From a checkpoint of a small mixture-of-experts model trained on Wikipedia: 13 layers, 4 picks a token.
Below are experts of layer 2 (counted from 0) of a mixture-of-experts language model. Rows are named router (the router's row for the expert), down (a neuron's output weights, with its number) and show model dimensions 240-287. Each number is 200 + 40 x the weight over its row's rms, rounded and kept within 0 to 999.
Before each expert's rows: "raises" lists some tokens whose logits its average output raises strongly, later layers aside. This comes from a sample of Wikipedia text that the model never trained on.

# expert 30
raises: "ograph", " Avenue", "ember", "olog"
router,201,191,214,148,167,175,218,303,183,192,269,226,180,188,206,194,242,172,186,229,225,253,195,123,202,216,185,226,215,181,202,212,220,193,181,199,220,142,231,245,240,142,210,275,155,166,271,263
down0,184,181,142,189,229,149,230,193,156,143,153,322,177,249,248,188,285,220,205,193,248,167,160,171,241,178,200,215,215,193,200,108,180,196,185,209,154,175,313,147,191,250,204,284,166,225,182,177
down1,154,198,138,249,172,183,201,130,177,164,202,186,172,189,211,255,207,166,162,212,237,131,154,193,172,188,187,180,174,178,181,147,246,194,160,225,214,160,340,263,154,254,173,161,139,195,137,209
down2,186,201,116,260,177,174,169,179,192,199,211,222,179,230,166,226,128,210,206,196,146,209,159,137,185,199,255,202,181,190,207,178,164,215,158,232,248,194,179,151,256,241,210,197,182,152,157,253
down3,155,224,190,182,171,156,188,221,220,144,123,109,227,173,143,246,136,245,245,159,178,226,219,134,277,195,172,128,232,235,153,191,249,205,158,175,172,144,237,230,152,219,237,201,150,233,174,249
down4,163,197,119,217,248,272,236,209,304,247,231,190,164,165,193,206,159,229,237,210,191,184,181,222,159,199,270,229,141,131,266,218,242,176,167,205,146,232,289,252,127,196,266,233,147,203,58,242
down5,248,146,173,143,249,143,153,169,216,185,251,157,151,231,204,214,178,292,241,147,160,242,135,192,241,200,206,238,295,179,146,233,178,201,189,191,206,120,247,233,190,187,338,237,167,238,227,207
down6,161,170,268,242,196,174,188,193,183,128,178,174,215,237,280,195,223,166,157,249,180,212,181,177,224,180,239,227,232,306,170,126,253,190,199,240,186,275,251,204,145,259,279,215,192,170,226,263
down7,173,222,188,230,230,233,154,204,189,310,179,231,204,170,184,226,221,276,187,185,141,196,235,159,170,187,272,182,214,197,163,184,184,180,201,203,186,207,236,209,224,181,212,145,174,180,143,191
down8,168,254,210,171,221,158,195,214,187,161,145,293,232,253,284,149,248,202,163,231,234,178,264,198,182,203,239,155,148,184,221,166,206,207,158,198,211,256,201,210,172,285,208,163,220,257,169,112
down9,241,199,165,82,282,180,154,190,232,207,241,183,204,222,181,273,129,248,216,229,156,204,206,212,233,195,231,174,247,172,135,256,233,182,198,145,191,174,246,208,212,130,276,267,203,210,149,201
down10,168,214,146,168,183,215,216,165,282,232,229,142,148,156,103,230,166,142,209,329,180,204,215,308,138,207,152,221,151,214,219,146,214,218,133,200,194,275,233,191,155,149,164,243,218,222,155,238
down11,193,248,207,230,226,235,225,214,142,134,188,169,178,247,96,229,195,265,196,218,148,252,204,228,184,156,152,212,243,206,238,261,189,189,198,166,231,176,233,171,182,235,190,142,174,228,270,146
down12,262,250,306,223,146,164,195,210,230,253,213,166,259,152,140,213,201,173,236,229,232,234,172,216,213,193,191,250,227,230,122,265,165,199,210,251,153,219,122,208,176,235,186,221,158,196,206,169
down13,176,196,163,113,188,154,188,157,215,232,274,219,211,215,197,236,163,291,203,254,263,158,224,168,200,201,226,196,134,293,217,178,204,161,127,191,171,150,289,216,234,209,213,162,200,223,201,198
down14,189,215,170,205,256,253,147,201,186,314,216,210,170,154,154,259,203,273,217,166,110,210,191,150,152,189,254,205,154,185,200,188,189,202,208,209,179,206,224,230,245,217,208,161,164,177,110,211
down15,221,165,142,203,222,194,159,154,129,200,211,181,174,244,134,246,121,244,225,217,199,171,154,253,226,227,208,180,135,203,212,186,198,204,236,199,131,300,225,214,214,184,205,181,183,123,174,212
down16,192,173,209,151,243,251,158,150,278,165,204,134,253,204,213,210,194,200,269,88,180,189,171,241,214,197,190,213,167,138,165,217,213,190,161,219,229,293,208,263,198,106,249,174,233,156,208,199
down17,146,228,115,147,182,165,214,171,209,185,197,201,182,134,182,259,213,229,248,280,203,217,147,96,168,171,122,247,160,206,148,164,214,206,170,161,179,164,221,211,216,219,129,259,224,190,215,184
down18,180,215,238,205,199,145,167,212,228,206,241,153,203,188,222,211,127,148,179,147,170,226,207,142,209,174,166,155,252,274,136,223,241,219,197,198,280,233,210,120,272,210,169,194,242,214,156,256
down19,173,206,215,152,227,152,230,124,245,201,167,180,243,194,143,174,253,181,190,238,222,235,229,217,226,163,214,138,229,148,66,132,176,197,221,132,172,167,216,118,198,205,188,178,201,224,270,207
down20,167,197,233,243,188,205,220,129,143,211,145,206,199,209,226,168,159,253,220,219,224,163,224,189,62,192,167,154,161,248,229,175,225,211,220,216,194,299,177,182,191,329,150,196,201,206,216,233

# expert 12
raises: "\n", " Number", " Register"
router,190,267,203,253,211,184,205,204,173,199,222,246,238,219,198,199,153,232,190,234,95,253,173,189,126,215,236,198,119,114,215,150,138,214,194,228,245,201,199,180,203,164,226,224,165,185,241,286
down0,312,186,184,221,207,196,202,239,224,153,217,147,222,232,244,173,228,236,175,194,179,218,227,131,127,189,124,152,194,133,174,96,156,237,234,198,216,147,172,265,179,231,175,359,257,200,143,195
down1,175,213,278,150,179,188,180,255,254,181,202,174,211,165,164,170,200,300,169,188,207,292,268,182,217,187,222,164,177,162,222,219,162,168,186,233,300,186,150,234,189,200,248,243,207,180,166,218
down2,124,218,231,215,101,215,193,200,204,179,181,267,196,213,255,189,255,300,242,221,197,209,186,207,277,181,208,175,179,169,151,77,142,190,241,218,237,234,194,265,196,187,213,168,250,212,240,189
down3,197,264,216,213,244,222,240,205,233,241,183,195,313,185,167,212,203,174,236,209,210,224,208,206,139,171,217,222,192,187,180,142,206,234,165,249,214,202,179,181,188,171,162,243,233,207,167,210
down4,149,219,169,185,260,135,232,160,172,134,202,164,176,202,126,199,221,273,246,200,200,176,179,186,189,182,206,270,241,138,186,272,145,130,206,170,267,246,196,162,262,227,273,173,202,174,217,212
down5,207,225,143,186,152,165,209,231,211,198,243,262,225,189,239,202,238,167,226,155,261,201,145,221,141,190,136,155,207,191,115,160,199,219,220,195,219,254,205,206,200,202,163,164,189,212,123,259
down6,218,194,224,183,222,134,222,198,227,157,223,188,195,249,144,186,153,179,148,200,186,179,220,152,289,198,201,274,145,140,198,187,238,190,162,204,108,224,174,191,148,208,215,174,258,175,220,182
down7,227,195,122,235,229,192,200,237,198,277,238,247,211,221,217,210,230,233,172,147,240,139,142,153,220,184,166,224,190,194,205,140,176,201,249,268,240,263,209,246,142,219,100,164,168,135,226,225
down8,200,195,287,197,150,178,263,232,218,239,186,203,182,232,248,218,221,216,218,189,187,145,293,146,140,187,188,211,143,186,225,72,147,208,248,193,202,209,174,199,210,237,222,191,252,280,145,165
down9,222,211,197,250,165,236,224,210,202,196,165,230,221,178,156,258,238,215,235,250,195,177,210,206,275,168,229,121,247,300,145,146,196,225,203,219,171,187,191,254,138,181,164,190,212,186,171,168
down10,207,245,124,196,224,199,160,190,218,225,243,115,196,204,143,205,199,137,179,176,225,147,182,188,185,192,124,145,205,216,202,190,194,205,262,161,255,176,136,207,213,228,170,189,212,259,186,154
down11,204,180,266,162,186,205,197,253,187,266,165,200,249,137,196,187,180,245,240,163,219,242,222,232,157,174,248,241,225,156,193,157,144,152,200,166,220,192,168,237,138,191,162,232,221,152,149,163
down12,231,229,247,226,166,195,216,255,200,217,206,162,215,162,233,164,188,185,156,184,218,203,213,210,199,192,232,217,182,271,229,150,196,196,244,211,263,263,163,237,156,226,127,215,209,174,113,137
down13,222,173,123,203,287,221,230,76,229,197,248,263,145,167,177,280,236,171,186,217,180,233,260,220,219,192,240,177,172,203,186,179,146,218,232,228,182,116,197,175,251,212,264,194,163,178,213,259
down14,211,191,269,270,183,186,171,198,223,229,209,141,215,165,193,204,181,211,208,166,205,203,190,207,181,217,249,216,143,244,175,157,195,193,242,225,225,229,131,228,52,200,144,260,178,204,89,210
down15,231,255,227,194,266,141,206,215,313,142,204,172,245,278,267,210,166,141,224,248,229,240,217,297,224,206,182,237,171,273,149,157,178,257,212,188,148,228,172,211,175,260,139,205,226,173,192,199
down16,174,205,350,201,199,172,223,192,285,185,223,181,176,219,129,127,153,204,208,172,211,206,223,189,182,184,245,242,225,200,180,117,198,200,206,224,193,231,232,190,138,250,166,175,155,172,157,200
down17,180,214,276,231,200,159,215,175,177,206,187,111,210,207,272,195,217,122,171,152,280,208,183,201,115,168,262,216,178,253,120,166,193,217,272,216,155,232,178,261,187,218,138,221,184,228,221,80
down18,217,197,221,219,159,163,232,189,223,192,278,166,212,206,218,194,147,174,159,173,232,205,189,282,187,181,192,247,186,290,136,115,193,182,253,165,199,217,165,252,203,247,157,236,225,161,68,152
down19,150,208,171,205,135,132,143,189,210,144,148,199,212,235,194,231,148,207,200,214,228,142,252,267,272,205,142,216,220,195,188,189,138,175,240,175,270,213,248,217,226,183,203,259,298,200,185,247
down20,209,202,280,234,185,171,185,211,212,187,197,172,264,234,184,209,190,213,195,178,223,220,212,231,182,202,212,159,157,249,194,158,196,209,232,262,223,249,156,230,102,209,128,260,199,186,112,173

# expert 11
raises: "\n", "This", "It"
router,169,243,195,259,123,223,206,184,179,216,203,184,175,292,209,223,225,277,318,235,192,139,191,194,218,187,176,153,65,143,187,211,168,186,249,257,143,210,157,222,193,155,162,164,177,128,166,223
down0,224,209,192,250,205,236,220,201,197,196,236,181,187,149,185,216,179,162,171,201,186,267,227,173,140,177,270,202,163,175,163,241,237,202,169,214,169,237,244,235,141,169,181,171,220,176,112,259
down1,228,198,225,150,224,197,148,227,175,306,110,232,169,159,177,189,185,201,179,142,180,226,181,200,111,211,231,214,165,182,132,191,164,188,182,246,200,104,205,171,214,188,198,139,202,210,170,196
down2,171,203,232,199,232,212,210,222,169,235,198,200,217,207,213,233,200,168,165,193,193,287,190,160,260,184,215,216,221,208,192,207,222,198,140,205,175,244,212,129,246,176,282,159,215,248,233,214
down3,201,158,178,204,171,203,224,298,214,208,212,230,259,224,231,128,184,187,227,217,192,192,231,157,184,207,116,245,198,252,242,230,190,181,227,155,164,206,280,186,155,198,166,155,136,183,247,250
down4,201,91,246,218,155,198,182,223,178,143,165,157,233,155,145,170,179,185,161,224,166,181,240,231,169,154,171,213,177,183,194,247,267,217,168,205,254,152,143,134,173,209,269,224,234,184,152,249
down5,177,132,227,218,167,177,188,202,216,152,231,172,184,175,187,164,214,149,168,182,190,197,262,199,155,169,201,175,183,202,197,197,238,232,154,211,234,148,184,163,197,246,238,262,227,183,130,249
down6,177,150,191,189,158,196,210,231,202,143,215,176,153,211,160,201,172,188,160,156,207,228,209,211,112,170,212,200,229,191,130,215,229,195,181,201,224,151,187,158,138,241,266,277,174,171,174,234
down7,187,167,212,179,250,190,213,223,205,157,244,255,201,195,197,209,187,187,178,181,143,172,173,208,153,188,202,237,164,251,169,146,263,214,226,235,167,242,168,209,170,212,163,222,225,202,196,195
down8,215,215,152,187,227,228,199,168,159,224,98,203,301,226,214,292,175,217,230,191,212,218,142,219,259,205,265,207,164,188,124,149,155,156,207,119,183,176,219,225,196,214,206,218,306,231,215,236
down9,225,159,194,228,209,171,177,170,149,230,198,241,208,196,262,194,143,170,230,201,238,253,192,213,204,201,207,158,139,187,202,156,135,192,247,192,200,200,300,256,191,200,207,239,207,214,211,252
down10,211,326,144,256,268,127,258,186,153,141,190,208,147,160,188,196,207,219,206,201,232,235,228,199,219,190,200,236,219,228,244,186,250,175,145,193,166,271,170,192,213,49,258,172,228,173,202,163
down11,221,178,195,216,253,189,191,151,144,220,209,282,272,178,231,240,195,157,183,183,264,198,170,211,273,204,261,195,169,210,133,166,115,210,192,156,171,175,342,245,226,176,194,228,295,187,213,254
down12,251,262,235,216,247,151,180,229,206,134,231,198,255,126,215,241,236,284,209,191,208,182,167,103,185,198,231,167,202,228,320,194,189,191,187,244,216,227,194,273,225,218,158,183,214,245,123,186
down13,183,145,197,197,209,164,201,253,231,156,162,190,204,212,175,177,169,198,140,178,195,222,202,200,100,168,217,191,188,240,239,204,220,204,126,232,229,120,153,221,220,243,230,230,211,255,145,232
down14,175,176,226,204,177,228,209,194,167,186,168,171,176,134,174,216,160,192,197,196,103,208,201,217,157,163,216,240,166,212,170,262,198,172,126,203,219,190,170,209,175,170,218,208,170,206,165,226
down15,195,125,280,158,192,223,248,207,199,239,185,171,189,238,212,217,238,220,210,185,236,168,197,252,174,169,195,153,205,148,169,129,220,246,200,210,204,171,174,325,291,237,160,182,264,244,171,179
down16,203,224,150,214,185,221,185,228,207,240,256,208,158,201,284,193,223,253,225,267,223,198,183,219,277,187,125,171,257,196,234,213,230,233,176,269,202,231,235,197,168,241,169,260,230,140,219,246
down17,289,171,167,206,212,193,225,174,162,209,216,222,192,138,126,322,218,228,198,231,179,266,158,211,137,188,220,156,179,254,214,200,212,182,237,159,160,170,167,175,235,188,160,267,106,233,94,184
down18,238,338,165,228,179,165,221,237,180,189,251,164,194,270,241,208,153,102,173,148,210,195,205,247,201,203,175,172,172,228,150,179,196,228,173,192,180,199,253,177,221,158,230,240,160,250,209,131
down19,172,134,187,164,185,200,210,265,213,177,173,184,197,227,164,190,163,208,174,148,209,204,212,224,95,169,175,170,169,193,220,214,217,200,144,192,237,153,175,204,231,232,268,213,198,219,152,239
down20,248,174,153,165,243,212,203,160,196,241,105,235,144,215,133,189,217,199,199,229,170,219,127,151,205,175,254,213,274,210,158,227,180,148,191,220,101,204,159,230,209,203,167,223,192,187,196,217